Weights of a small mixture-of-experts language model, trained from scratch on English Wikipedia: 1 pick a token.
Below are experts of layer 13 (counted from 0) of a mixture-of-experts language model. Rows are named router (the router's row for the expert), gate (a neuron's input weights, with its number), up (a neuron's input weights, with its number), down (a neuron's output weights, with its number) and show model dimensions 0-95. Each number is 200 + 20 x the weight over its row's rms, rounded and kept within 0 to 999.
After each expert's rows: a language model's description of what the expert responds to; "gets" lists some tokens that make up at least twice as much of what it gets as of all text. This comes from a sample of Wikipedia text that the model never trained on. Tokens count by the router's weight.

# expert 7
router,192,197,201,179,192,166,209,178,192,206,203,189,234,191,225,225,208,218,206,170,222,187,186,208,193,183,203,241,172,202,191,211,206,224,179,197,180,185,200,165,193,180,161,218,178,203,178,170,205,194,228,213,187,222,194,173,220,212,185,204,192,246,207,195,233,227,167,205,164,186,160,203,207,194,187,211,172,198,214,240,210,193,207,188,226,191,197,205,213,206,183,146,222,176,205,169
gate0,184,203,193,185,158,224,201,184,222,252,187,229,176,177,180,210,184,196,184,218,196,214,215,170,208,181,152,205,204,185,205,171,211,212,166,228,201,206,174,242,195,210,190,204,223,204,223,194,211,210,194,228,200,195,209,195,222,211,187,187,219,198,176,208,223,223,219,169,202,178,207,217,186,191,162,206,194,237,206,162,218,209,166,182,174,183,215,223,224,192,159,182,204,205,197,207
up0,188,196,178,177,204,186,192,185,222,173,207,202,237,172,221,200,192,172,225,223,210,201,176,165,174,221,155,171,217,158,200,196,178,221,202,217,211,206,229,182,190,179,150,194,203,177,170,185,177,195,215,197,194,207,218,188,197,200,181,193,182,215,182,209,188,182,208,213,191,200,209,189,168,249,200,181,253,179,226,189,227,202,191,196,188,211,197,222,209,174,224,233,205,196,211,206
down0,211,209,178,187,184,185,201,226,188,201,177,208,197,207,216,203,190,204,181,192,212,228,205,205,170,209,167,200,212,222,184,218,180,189,193,210,190,207,179,206,227,212,203,204,178,214,233,219,189,207,210,229,248,229,182,201,220,213,203,225,236,208,247,245,176,185,209,206,218,223,205,172,211,246,182,226,210,166,227,203,192,178,183,206,166,201,237,202,155,207,230,215,187,207,196,212
It responds to: Definite article the. The word the after prepositions like of, in, to, at, usually before a proper name, plus colons and pipes in infobox fields.
gets: " the", ":", " The", ";", "The", "'s"

# expert 25
router,185,205,210,150,168,218,190,214,227,169,217,206,176,189,223,194,212,187,176,214,193,196,211,204,219,211,209,192,182,175,205,238,201,210,223,176,211,225,220,201,187,234,168,231,197,197,185,200,213,212,188,182,194,188,176,191,189,173,237,217,194,190,198,161,194,202,203,171,226,195,204,158,238,209,196,203,229,212,174,177,219,198,193,196,187,158,155,219,158,190,204,199,210,227,202,208
gate0,186,189,187,224,198,222,171,239,167,211,228,195,193,186,202,205,190,214,192,211,215,169,234,192,217,217,197,219,226,219,193,227,164,206,207,207,226,202,173,221,199,169,177,213,195,191,219,211,236,191,190,197,228,196,194,210,211,201,181,187,171,200,217,177,197,223,184,207,185,202,171,176,221,208,206,192,225,195,168,175,225,252,179,212,177,179,212,201,232,211,237,185,225,247,197,188
up0,194,197,191,208,207,195,210,198,219,179,225,232,215,173,187,232,211,181,219,182,212,219,199,196,194,172,228,205,176,201,201,215,180,196,180,248,175,229,206,194,183,181,228,209,216,189,195,188,203,231,201,176,184,179,218,185,202,187,204,206,232,208,186,210,178,192,202,261,221,213,149,185,184,165,213,190,228,198,221,235,218,145,226,194,209,192,184,186,196,231,193,202,185,204,191,210
down0,222,206,199,209,192,191,186,179,170,215,191,198,193,170,205,198,170,232,192,173,165,197,222,227,249,203,209,213,228,200,203,219,234,181,200,173,220,146,198,176,204,217,193,181,212,219,192,235,229,198,196,196,220,231,242,193,194,187,177,213,165,195,207,195,179,201,206,170,178,209,172,236,203,213,203,185,192,198,187,231,213,230,202,193,183,205,202,220,207,185,151,219,193,195,181,195
It responds to: Latinate g/c stems. Word-start fragments ending in g or c inside longer Latinate words, such as reg(arding), comp, soc, educ, N-eg-ative, ag.
gets: "ig", "g", " comp", "oc", "og", " reg"

# expert 29
router,218,206,186,191,198,199,235,220,192,193,224,220,166,227,179,215,204,212,217,189,188,223,172,169,201,185,209,193,196,222,180,181,189,228,204,223,208,210,178,165,213,181,154,232,201,206,202,239,173,218,189,221,196,200,175,228,191,198,183,220,150,201,207,183,228,232,203,209,181,222,215,204,197,184,201,229,188,181,191,225,173,152,200,166,203,202,191,202,166,167,180,199,187,205,190,194
gate1,211,188,176,202,221,191,214,193,229,230,209,183,190,213,225,206,188,167,217,193,204,190,185,161,226,211,183,201,221,208,190,213,219,199,193,189,234,200,149,228,189,225,222,187,194,230,239,212,219,150,206,221,184,202,213,199,208,215,181,181,198,209,187,196,208,161,233,213,210,217,224,220,190,216,225,224,218,176,239,176,202,197,194,196,151,199,217,200,177,202,209,214,231,216,226,202
up1,186,185,209,204,165,189,175,198,214,216,189,194,181,203,195,188,218,228,184,166,198,244,215,213,221,205,221,194,224,165,214,205,214,170,194,221,171,187,219,185,203,155,215,207,202,193,194,195,219,178,229,219,227,209,223,233,198,209,198,214,175,194,206,196,183,226,195,211,156,197,150,222,226,181,213,197,168,205,169,183,211,201,243,193,231,202,220,202,219,203,223,175,207,192,174,226
down1,188,214,201,205,161,202,208,207,201,208,181,205,225,221,203,192,184,201,239,228,208,176,232,220,223,171,171,174,202,208,204,199,185,138,166,212,187,185,187,225,193,198,166,207,153,197,196,177,222,212,176,202,207,195,184,227,196,193,210,195,189,210,148,216,187,233,203,192,194,173,174,220,183,180,202,180,224,206,169,213,221,208,188,195,180,198,231,184,203,197,167,210,232,214,215,205
It responds to: Commas and time words. Commas after clauses and dates, time nouns (year, season, century), month names, and final digits of years, e.g. February 4, 1940,.
gets: ",", " years", "),", " year", " April", " June"

# expert 20
router,234,226,200,185,204,215,202,195,210,247,200,204,169,214,207,206,234,206,213,197,173,178,204,187,184,219,173,210,202,193,223,216,138,233,208,196,210,240,220,214,198,182,228,217,180,195,175,153,206,182,230,180,180,190,228,207,177,179,201,238,200,195,205,215,216,205,204,194,199,199,181,184,218,194,193,206,185,208,198,172,179,212,176,179,163,185,206,207,190,233,233,220,207,188,228,217
gate1,251,230,205,213,192,192,184,186,210,191,236,196,207,230,182,217,192,198,189,172,159,194,213,194,215,216,220,209,201,201,190,149,195,235,175,219,168,209,210,182,202,210,198,196,176,178,198,234,194,184,186,213,181,235,210,205,189,171,180,161,177,167,203,187,188,194,196,200,174,199,185,197,222,213,160,190,198,228,191,219,172,193,196,195,236,202,236,203,234,176,215,196,185,191,211,169
up1,233,212,206,215,214,179,195,171,194,170,211,195,190,212,159,225,214,216,148,191,179,193,217,182,180,247,210,200,191,176,186,173,191,199,211,177,230,193,192,210,204,199,189,192,200,205,203,226,196,201,186,199,181,233,222,202,205,206,197,173,199,191,199,210,170,204,185,186,231,196,159,197,216,205,203,222,215,182,175,221,166,170,188,214,217,174,195,174,242,238,197,177,177,241,225,208
down1,189,218,186,162,182,223,210,184,181,209,222,185,228,221,219,227,220,213,185,219,193,204,198,185,201,209,214,188,162,202,183,226,211,222,191,199,202,193,203,225,227,197,199,200,187,215,192,182,213,225,196,215,162,222,201,187,199,244,189,162,239,217,236,204,193,185,204,204,177,181,215,204,197,167,211,170,206,213,230,219,208,205,169,183,189,233,189,163,204,237,232,213,191,156,181,177
It responds to: Verb-opening word pieces. Opening pieces of lowercase words, mostly verbs after was, to or were, e.g. sp|ent, sp|earheaded, dr|iven, pl|aced.
gets: " f", " w", " sp", " s", " t", " Sp"

# expert 17
router,194,234,227,209,190,195,194,219,168,211,184,197,226,223,193,183,213,184,184,226,213,191,185,213,232,213,216,228,156,214,204,165,168,196,210,199,214,186,165,202,214,222,172,216,174,206,265,209,206,218,179,191,224,196,178,182,196,196,229,178,220,174,174,178,189,212,212,227,189,195,236,209,193,194,199,164,230,217,217,214,209,195,198,189,206,236,196,182,239,183,205,201,191,203,185,182
gate1,198,217,201,210,153,213,198,225,195,179,225,180,203,184,231,209,234,187,230,189,156,188,214,211,214,200,226,180,229,178,170,194,186,207,181,218,193,191,224,181,199,194,192,190,212,175,229,201,200,211,240,168,189,207,186,236,194,166,196,178,182,200,218,191,228,214,166,217,216,192,216,174,202,205,194,152,199,198,184,186,203,248,218,205,190,216,214,215,184,183,187,167,196,171,192,225
up1,185,196,179,206,236,187,224,184,226,220,173,189,217,191,171,198,195,190,206,178,209,178,205,214,170,210,156,199,144,237,187,199,213,206,228,202,254,229,188,186,202,229,208,224,201,227,224,181,192,206,188,221,208,192,208,177,195,219,237,216,261,225,172,193,175,192,177,190,189,197,192,232,198,209,192,213,195,202,208,189,186,188,203,204,207,181,221,231,221,203,226,205,203,208,203,197
down1,211,201,180,171,190,183,210,228,200,197,209,176,182,171,189,219,185,245,208,170,165,177,156,201,209,245,218,190,207,204,189,202,227,205,218,205,215,216,198,185,197,194,186,192,216,200,242,192,216,206,226,212,192,214,252,184,177,211,207,208,195,207,189,197,196,188,167,190,203,196,216,224,176,216,218,226,200,202,201,190,180,221,202,233,220,208,211,200,170,193,189,151,175,215,147,174
It responds to: Standalone numbers. Number tokens with a leading space in tables, dates and statistics, e.g. born 24 April, Draw: 24, scores and vote counts.
gets: " 1", " 3", " 2", " 4", " 0", " 5"

# expert 16
router,174,245,207,194,236,232,205,218,239,181,186,219,230,197,200,217,193,190,219,217,210,234,160,193,194,172,215,192,198,201,181,214,198,187,179,179,191,211,181,180,183,211,222,165,225,186,168,219,228,201,226,213,200,226,209,206,177,169,191,178,207,216,182,223,197,210,165,152,221,200,215,211,222,192,217,186,188,188,202,220,233,188,215,181,229,198,244,189,212,219,193,195,213,179,197,196
gate5,190,176,248,196,203,171,171,233,209,204,159,219,204,195,194,180,205,155,182,182,201,168,229,242,206,223,177,211,224,190,201,212,207,232,195,217,191,213,229,197,227,191,205,223,196,205,189,176,194,215,211,220,242,184,188,230,219,216,213,195,195,226,204,196,184,196,218,187,200,212,225,271,197,206,227,204,185,214,168,192,187,215,207,205,225,198,175,221,196,216,194,201,210,193,206,197
up5,175,201,218,237,198,195,206,231,188,223,215,205,202,201,186,196,199,155,165,211,209,185,224,189,194,227,197,216,245,217,185,219,195,202,203,196,179,219,242,199,205,191,162,205,186,193,197,216,178,172,204,216,236,185,202,238,195,243,174,227,193,207,209,204,187,194,197,209,180,197,229,257,184,196,204,210,183,191,171,182,191,181,180,199,167,238,170,214,210,206,229,206,218,197,204,179
down5,232,211,193,207,183,194,228,176,191,167,213,203,168,179,203,204,195,202,222,173,193,230,187,193,212,168,197,193,152,189,193,185,206,163,175,209,192,175,152,206,186,196,225,163,205,191,208,192,223,207,203,170,176,203,204,151,200,191,189,168,185,180,182,207,218,208,198,199,196,173,173,173,222,219,183,217,216,175,226,188,229,178,214,173,226,213,220,174,204,218,163,188,195,201,194,185
It responds to: Table cell separators. Pipe separators between numeric cells in statistics, election and sports tables, plus semicolons, ft, and month names in data rows.
gets: " |", "|", ";", ":", "N", " /"

# expert 12
router,202,210,179,167,217,217,223,214,202,223,171,185,194,192,216,200,202,206,235,174,218,208,176,186,191,182,170,216,216,182,186,224,225,252,201,216,201,178,137,207,193,178,211,213,175,212,183,198,193,209,191,209,187,221,223,215,223,182,189,182,187,229,175,192,209,215,187,229,181,208,193,232,204,183,201,224,182,179,237,178,202,216,185,214,226,213,195,201,207,235,202,193,167,212,217,153
gate1,226,224,198,196,243,174,224,205,208,204,192,210,218,221,195,205,194,198,198,194,186,191,236,199,212,231,197,213,193,205,179,212,174,191,209,198,192,175,241,161,202,239,218,193,193,202,254,157,182,196,213,186,180,243,216,215,180,175,196,245,190,194,201,192,213,241,217,212,207,199,208,205,191,203,223,221,200,198,192,210,201,194,194,202,211,245,176,214,233,173,211,204,237,187,205,171
up1,196,200,190,173,238,201,211,217,197,225,220,224,233,198,202,219,227,192,189,204,208,193,218,173,200,197,194,208,162,204,215,231,221,179,210,184,220,215,193,188,176,237,197,179,213,211,243,218,209,161,257,187,213,209,217,169,210,180,207,179,230,218,216,225,241,231,199,232,194,172,191,238,184,214,195,213,189,207,229,200,224,202,197,162,204,188,196,194,191,202,211,229,194,207,207,209
down1,198,213,156,232,189,220,220,219,211,184,150,213,219,223,214,201,177,190,191,194,216,213,198,213,185,189,218,164,191,180,229,197,208,217,212,204,207,179,193,212,184,198,214,173,211,173,183,184,196,209,196,236,231,157,190,228,224,173,213,194,200,211,204,210,203,193,201,213,223,205,202,262,210,195,201,192,209,190,213,171,240,208,183,186,255,214,219,208,197,184,193,223,167,192,196,172
It responds to: Articles and linking words. The article a and connectives such as with, as, where, when, including, by, opening a new phrase after a comma or verb.
gets: " a", " as", " with", " A", " and", " by"

# expert 2
router,211,226,207,228,206,226,186,186,202,223,195,185,201,194,183,178,216,199,208,182,182,146,212,176,228,148,215,167,200,200,239,232,224,196,209,196,172,219,209,189,221,193,197,204,161,200,170,197,236,200,211,193,201,199,213,199,192,216,222,222,230,163,196,214,200,233,185,237,212,195,174,184,196,224,171,180,170,190,185,200,186,209,200,210,184,187,202,250,198,229,206,194,178,203,195,208
gate1,194,244,205,220,217,178,226,193,195,187,208,220,224,180,219,207,226,208,178,174,195,190,201,208,194,184,183,199,218,217,216,217,208,186,192,187,198,219,220,214,179,201,181,204,187,186,204,201,224,248,224,203,184,197,226,189,228,192,217,200,157,183,227,225,203,205,225,216,150,179,226,233,169,171,213,204,180,205,215,241,163,183,215,204,200,229,210,176,182,250,189,194,209,189,187,210
up1,211,235,224,196,198,230,215,183,227,160,207,193,235,191,221,217,207,203,205,177,181,204,185,227,170,196,201,186,177,218,231,214,216,188,235,193,190,207,199,169,196,199,213,197,192,198,165,194,236,199,209,189,188,188,220,229,186,189,207,183,184,193,212,190,153,198,195,185,225,208,239,219,203,177,201,191,170,187,212,215,166,197,189,227,153,189,204,201,186,198,195,212,218,217,195,132
down1,189,181,193,213,172,235,208,228,244,231,186,189,232,178,199,213,173,209,190,217,217,222,206,206,216,211,214,171,177,220,222,160,222,220,211,183,195,191,190,242,191,154,214,215,178,226,197,165,174,215,201,203,220,234,212,181,168,211,205,216,197,199,194,225,200,217,209,213,227,192,236,186,202,206,204,172,188,181,168,193,215,183,209,177,193,210,188,193,236,213,201,226,208,212,226,216
It responds to: Word-initial consonant clusters. Word-opening pieces like st, sh, ch, ph, L, D, often after a or the, in music and film articles, e.g. st|eel, St|atistics.
gets: " st", " L", " l", " St", " sh", " ch"

# expert 28
router,204,193,195,211,207,219,177,199,244,195,226,211,199,186,208,174,216,237,171,223,190,179,187,184,169,169,216,229,203,240,211,184,181,205,160,189,214,214,173,189,208,194,233,188,207,209,224,197,202,178,237,205,209,184,200,225,179,203,208,210,198,213,194,209,209,177,212,206,268,226,216,199,233,222,191,191,181,207,190,159,203,233,183,206,199,204,193,213,225,196,190,212,191,167,230,227
gate6,212,203,198,179,187,201,181,195,177,210,208,178,157,216,195,201,215,167,208,197,209,221,138,210,196,205,189,220,198,176,230,222,174,201,212,200,200,156,195,208,185,207,185,188,200,215,190,211,186,208,201,182,213,171,201,201,187,234,196,236,203,198,220,237,188,188,182,187,220,190,179,179,173,194,178,203,173,208,218,245,224,154,219,224,167,183,192,198,192,178,208,185,162,172,179,180
up6,193,167,225,162,189,233,178,181,166,177,180,187,168,176,196,200,206,205,212,221,217,227,177,197,233,186,225,222,175,198,204,229,204,237,223,216,202,168,228,160,209,194,169,207,237,195,186,195,168,196,191,216,192,170,208,203,194,224,213,243,168,184,221,222,196,177,174,192,209,177,220,210,182,181,207,209,199,210,221,220,203,221,182,217,193,186,213,181,190,207,212,228,181,208,192,211
down6,211,176,169,243,179,232,183,210,182,181,224,214,209,201,206,231,186,209,200,187,158,201,217,179,178,188,203,223,200,199,195,206,193,205,196,217,187,204,200,185,199,237,170,217,191,207,185,226,206,198,204,204,172,195,204,185,213,174,199,167,203,223,236,177,184,204,196,202,175,160,241,216,236,228,196,187,192,172,225,188,186,212,200,186,173,208,214,224,206,174,223,206,184,239,207,256
It responds to: Surname initial letters. Capital letter or first syllable starting a surname after a first name or Mc, such as Mc-P-herson, Thomas H-utchinson, Charles B-owdre.
gets: " B", " H", " P", " D", " C", " F"

# expert 23
router,210,174,194,202,209,189,223,154,181,229,185,204,206,185,219,205,181,173,219,242,202,195,209,216,198,193,172,215,205,203,203,173,229,214,228,224,232,233,190,200,197,222,198,182,175,204,177,160,190,223,188,188,203,176,212,227,179,181,224,193,181,222,221,190,224,224,176,218,207,173,198,183,200,180,155,192,194,159,162,217,176,211,167,203,192,205,187,206,205,199,200,227,201,209,205,158
gate0,232,185,218,236,197,211,208,192,193,181,158,228,206,185,202,227,200,239,187,192,201,185,223,171,193,178,211,207,220,205,172,181,219,221,243,200,196,216,194,214,206,200,222,241,184,213,248,197,214,180,206,158,188,199,160,212,215,205,225,189,209,212,216,184,214,206,199,169,214,167,172,224,182,191,215,201,199,216,203,192,192,192,227,232,209,201,193,187,226,207,224,146,186,205,201,216
up0,192,180,193,163,199,214,193,178,182,172,182,172,200,209,217,165,183,172,214,211,185,213,187,217,204,199,198,175,218,200,226,216,179,187,196,199,198,180,221,197,217,195,220,169,198,199,188,196,199,238,194,248,217,248,223,185,200,202,209,227,223,207,221,227,227,209,195,190,152,196,232,169,216,207,195,169,197,209,213,188,215,202,200,151,192,174,204,213,181,161,200,239,196,182,179,213
down0,186,160,219,172,193,238,198,175,162,173,213,190,182,189,222,231,185,215,203,233,180,194,200,220,211,174,220,159,185,207,165,233,203,199,251,202,215,205,233,227,173,212,215,192,164,225,196,211,222,192,195,177,176,217,175,182,181,171,210,218,211,206,226,179,182,198,199,165,210,188,190,202,172,192,203,219,199,176,191,181,231,197,202,196,174,200,216,212,179,207,190,206,199,179,209,202
It responds to: Section headings and breaks. Heading markers ==, ===, paragraph-break newlines, and sentence-final periods that come just before a new section or paragraph.
gets: "\n", "==", "===", ".", " ==", " ="

# expert 0
router,200,209,246,192,175,197,229,174,195,211,209,203,186,240,196,188,175,203,203,189,161,185,221,229,155,195,172,205,168,197,187,184,187,219,198,178,199,191,185,203,237,187,195,223,193,209,157,220,224,184,199,170,193,208,216,194,230,233,227,209,228,213,194,198,179,191,198,202,178,189,170,184,198,228,220,192,220,185,176,155,196,217,230,217,196,206,200,186,221,193,220,217,217,168,223,222
gate1,209,193,227,178,237,187,229,197,136,181,186,204,185,188,195,208,212,210,204,222,178,189,224,236,174,242,193,234,209,194,181,201,173,177,195,179,202,180,207,219,223,207,163,217,222,168,204,190,200,180,203,210,186,211,186,172,177,228,199,251,171,180,197,175,210,208,183,170,184,196,191,164,176,206,208,182,205,184,176,199,187,214,173,204,216,208,197,220,185,210,209,195,206,220,177,211
up1,180,222,230,176,181,210,207,214,167,211,187,199,187,184,200,194,186,226,205,216,216,223,184,202,199,200,181,203,246,194,200,207,182,220,211,182,208,194,202,194,239,201,196,184,224,174,211,216,199,194,202,201,188,243,232,202,186,201,235,208,204,188,193,187,163,170,195,176,142,151,172,202,181,200,228,238,160,199,175,233,203,220,208,206,203,176,209,225,213,235,193,190,199,219,211,202
down1,208,197,212,189,200,216,225,183,209,185,162,208,180,164,230,220,199,199,180,214,146,207,189,179,219,194,186,235,191,211,200,193,159,207,229,181,223,196,173,224,227,186,207,158,179,179,184,196,188,242,194,197,181,195,219,189,188,196,167,185,224,177,190,224,205,195,161,173,224,182,209,205,217,201,232,180,211,183,176,198,225,194,211,214,194,189,204,231,181,188,189,177,197,168,180,226
It responds to: Word-initial r/qu fragments. First pieces of longer words, chiefly r, R, qu, pr, pol, cl, that need completing, as in R+ailroad, qu+aternions, r+attus, pol+iceman.
gets: " R", " r", "qu", " pr", "R", " qu"

# expert 3
router,212,177,178,205,196,202,175,215,208,198,212,178,226,204,222,203,184,205,217,195,206,189,217,192,184,219,199,193,188,169,192,224,199,164,180,236,194,176,206,178,221,245,200,241,201,205,213,247,195,189,149,178,200,220,224,211,165,176,159,215,203,197,237,202,220,183,208,192,210,190,194,157,218,224,213,202,189,196,223,241,212,192,215,209,198,217,211,208,181,199,197,250,187,217,185,192
gate1,219,216,226,200,187,191,177,193,202,216,163,179,168,218,194,198,208,215,246,220,182,262,194,154,209,175,169,195,215,206,220,181,194,229,214,208,151,203,190,198,191,191,227,169,199,175,190,180,199,212,211,216,205,187,207,196,228,178,175,195,233,176,194,233,212,203,212,209,200,180,185,198,166,218,195,178,209,175,228,193,206,212,197,182,189,183,211,236,219,195,189,215,189,223,222,215
up1,220,183,236,213,198,216,187,220,204,207,216,185,161,211,165,234,206,197,200,225,209,224,182,164,174,202,199,210,223,170,203,206,164,237,207,204,213,177,220,167,200,247,223,211,211,208,195,199,205,204,168,186,198,216,223,193,208,217,173,186,209,213,227,184,181,186,193,208,180,238,185,149,178,206,190,186,194,219,205,177,221,197,211,192,235,167,209,191,216,198,174,200,198,202,239,221
down1,168,208,197,196,145,204,235,211,196,222,188,224,181,177,184,221,218,189,167,217,210,219,194,203,196,196,194,218,211,204,188,189,205,198,192,234,223,178,207,180,222,191,189,206,189,214,200,214,212,204,206,188,212,189,170,197,220,206,207,252,199,191,181,231,259,185,189,214,230,179,160,191,168,187,196,226,237,181,227,198,182,212,199,176,222,211,205,178,205,213,217,198,168,184,239,200
It responds to: Common-noun word endings. Final pieces and short common nouns in prose, frequent in census demographics: inc+ome, cens+us, vill+age, posit+ive, and house, population, home.
gets: "ing", "%", "ult", "age", "ent", " house"

# expert 9
router,196,192,189,243,214,250,222,199,220,179,207,169,217,181,177,195,166,201,196,240,180,214,212,194,241,221,202,224,165,243,225,225,182,211,211,184,194,191,209,220,213,202,215,223,200,204,216,194,205,211,216,202,197,176,198,198,155,192,169,187,185,192,241,218,210,161,202,184,194,230,197,206,195,205,213,220,209,194,203,172,200,188,208,220,223,234,195,214,183,201,196,164,220,206,175,173
gate0,209,172,179,217,208,209,192,212,229,199,211,173,216,211,227,237,226,209,229,180,239,197,228,188,179,214,209,180,181,186,188,173,164,193,201,216,204,209,172,217,217,191,203,216,213,203,226,186,195,213,260,216,221,208,217,231,165,157,186,186,187,195,193,191,194,186,218,195,216,193,200,219,214,197,203,245,196,200,200,229,141,217,201,204,171,199,217,214,191,188,183,210,206,172,213,185
up0,216,175,197,230,190,195,209,189,217,191,212,204,228,205,186,202,195,207,215,201,210,220,168,195,202,196,220,155,186,208,161,161,211,218,169,248,204,226,149,179,209,193,204,223,208,179,224,202,193,225,236,202,219,187,167,203,176,138,195,173,226,200,191,191,221,201,207,189,182,167,222,242,216,207,209,204,219,176,177,200,197,199,184,201,204,194,224,214,195,215,213,197,188,181,211,203
down0,243,230,186,165,188,221,176,197,176,198,205,196,196,211,198,204,190,207,195,200,217,175,183,178,204,175,201,184,230,218,210,180,227,194,194,210,201,179,188,180,211,249,171,191,227,211,195,213,196,220,219,203,199,186,227,222,202,186,251,186,213,229,208,225,206,162,195,219,209,235,231,175,202,204,170,227,208,200,182,204,227,186,223,194,143,172,187,195,191,198,173,206,216,194,183,177
It responds to: Letter t pieces. Word pieces built around t, especially at, t, et, ent, stat, met, mid-word or word-initial, as in An+t+werp, R+et+ired, It+alianate.
gets: "at", "t", "et", " T", " ent", "it"

# expert 24
router,222,216,181,191,173,175,190,216,166,221,174,211,196,164,176,187,198,181,177,188,195,223,212,212,195,221,186,184,237,219,207,219,198,184,207,188,198,162,167,228,202,173,181,194,233,171,223,233,231,194,182,228,211,208,190,204,201,162,210,172,201,215,193,232,184,201,188,212,199,187,202,215,200,211,203,193,208,215,178,153,220,239,214,232,167,240,189,195,210,218,207,204,178,179,213,205
gate0,202,196,212,210,204,197,196,223,185,190,173,186,208,188,205,185,172,205,204,172,213,172,180,188,183,171,184,190,166,203,202,174,200,199,179,184,231,200,223,189,234,204,181,201,179,230,193,199,193,186,178,221,183,225,183,215,231,204,192,217,192,205,230,239,212,190,199,195,215,183,223,165,175,236,199,226,184,173,212,183,209,198,178,196,140,180,201,158,183,161,193,249,197,223,195,203
up0,197,190,179,184,230,160,223,206,215,197,202,207,200,225,231,162,238,196,166,243,207,200,214,167,175,206,198,189,175,216,205,195,191,213,234,211,168,159,186,196,180,197,182,168,210,182,202,217,188,178,193,201,180,211,219,204,171,214,194,214,211,172,172,205,195,173,185,213,195,240,189,207,180,167,202,225,191,209,182,191,187,170,198,170,196,195,181,187,190,205,222,187,237,181,239,205
down0,218,198,216,173,161,209,176,183,214,225,218,213,228,202,196,211,226,208,206,184,214,229,241,223,160,186,221,191,184,182,197,216,170,207,231,215,212,215,172,214,197,216,195,206,192,170,193,237,204,226,222,198,236,208,175,165,180,172,207,202,223,190,180,176,207,210,212,189,219,184,198,174,186,216,228,220,189,193,188,215,204,203,207,212,232,228,199,203,220,175,197,167,214,177,162,237
It responds to: Miscellaneous word starts. Mixed word-initial pieces such as all, All, ra, De, X, Z, var, str, as in all+iance, All+ied, I+ra+q; little shared.
gets: "ra", " all", "a", "u", "i", " De"

# expert 30
router,194,184,203,200,195,196,212,209,206,205,187,183,189,220,191,230,201,204,173,177,222,184,197,167,195,162,205,175,210,184,198,236,221,211,227,194,205,194,205,204,194,252,226,190,204,186,220,172,186,178,174,213,184,216,219,239,215,213,220,169,194,190,184,208,190,196,197,206,239,212,182,202,184,206,173,167,205,201,191,143,161,232,174,207,222,204,176,236,229,186,229,193,203,189,184,232
gate0,221,173,227,218,229,138,204,220,227,182,218,212,201,206,215,196,185,185,194,197,168,169,208,232,184,194,182,211,246,181,184,205,219,219,185,189,220,262,185,150,211,176,209,203,220,220,195,208,187,169,207,189,241,222,185,220,194,190,207,214,200,191,192,205,206,192,178,199,216,194,198,195,181,242,180,197,200,217,230,199,218,204,192,200,194,214,175,198,206,237,210,209,203,192,219,203
up0,217,190,237,178,209,161,212,198,204,243,163,233,182,189,171,207,201,185,226,213,203,173,182,211,208,191,235,199,181,198,233,202,216,197,198,193,194,193,214,185,232,201,220,195,197,221,211,223,199,172,187,230,231,226,221,205,147,208,172,175,190,196,178,171,189,221,197,184,230,169,191,222,187,227,211,200,164,176,241,198,228,212,202,192,202,179,193,191,189,218,204,188,214,216,202,211
down0,188,183,172,196,223,210,190,205,178,196,219,217,181,210,216,158,189,196,212,200,191,188,198,203,188,162,205,210,215,182,196,210,199,156,215,200,198,188,202,201,186,219,238,207,185,194,216,143,164,210,202,216,201,182,178,211,192,204,211,201,217,196,226,199,174,242,222,211,197,196,189,203,187,185,190,177,211,186,182,232,209,143,205,224,236,242,192,181,180,215,223,236,221,160,184,213
It responds to: Technical word prefixes. Prefixes such as Or, Gen, dis, inter, trans, sur, re in infobox fields and taxonomy lists, as in Order, Genus, Transmission.
gets: " Or", " re", " s", " E", " O", " Gen"

# expert 19
router,196,169,225,226,223,200,162,170,199,193,188,234,168,197,168,187,190,226,201,209,195,230,162,197,223,217,218,202,212,201,199,196,220,213,196,191,187,185,181,245,170,163,231,171,194,206,151,168,187,180,212,198,182,176,198,185,239,208,187,189,235,194,201,202,195,203,204,176,208,251,233,208,185,204,198,193,205,207,194,214,193,218,230,187,206,205,190,191,214,181,161,204,194,205,190,212
gate6,207,192,200,181,205,211,241,212,195,159,195,199,239,210,229,182,195,197,203,188,213,181,211,186,156,184,179,199,217,245,174,179,178,189,196,178,189,202,209,170,219,221,176,195,194,167,227,198,181,249,215,208,194,233,214,224,172,174,234,173,224,171,181,207,211,243,196,184,187,192,179,188,203,183,184,220,209,181,195,185,197,202,164,218,183,169,191,218,212,207,192,188,195,198,214,181
up6,216,193,195,243,228,182,201,204,193,187,224,184,209,186,219,186,215,182,213,201,188,212,177,203,243,202,205,189,184,189,199,207,198,185,226,223,176,197,204,185,200,208,196,193,188,182,207,172,191,191,172,205,193,188,181,229,191,203,234,204,226,173,179,176,184,235,216,209,246,200,264,179,194,202,217,224,219,187,175,207,227,184,191,192,193,218,215,188,173,180,218,225,136,169,209,197
down6,217,206,173,199,186,204,181,180,173,181,165,206,206,179,190,190,202,203,226,193,227,217,186,170,191,202,184,202,196,219,203,186,223,197,211,188,171,201,189,197,213,199,232,232,212,176,184,186,199,213,183,225,192,164,215,184,199,250,225,231,189,182,173,182,202,233,209,204,221,220,222,235,210,173,255,179,204,174,211,197,183,227,188,189,201,217,235,237,207,166,219,230,198,187,188,208
It responds to: Entry-initial name letters. First letter or symbol opening a new list or article entry after a line break or heading, such as names, dashes, "=", and compass words like South, North.
gets: "-", " of", "=", " W", "P", "S"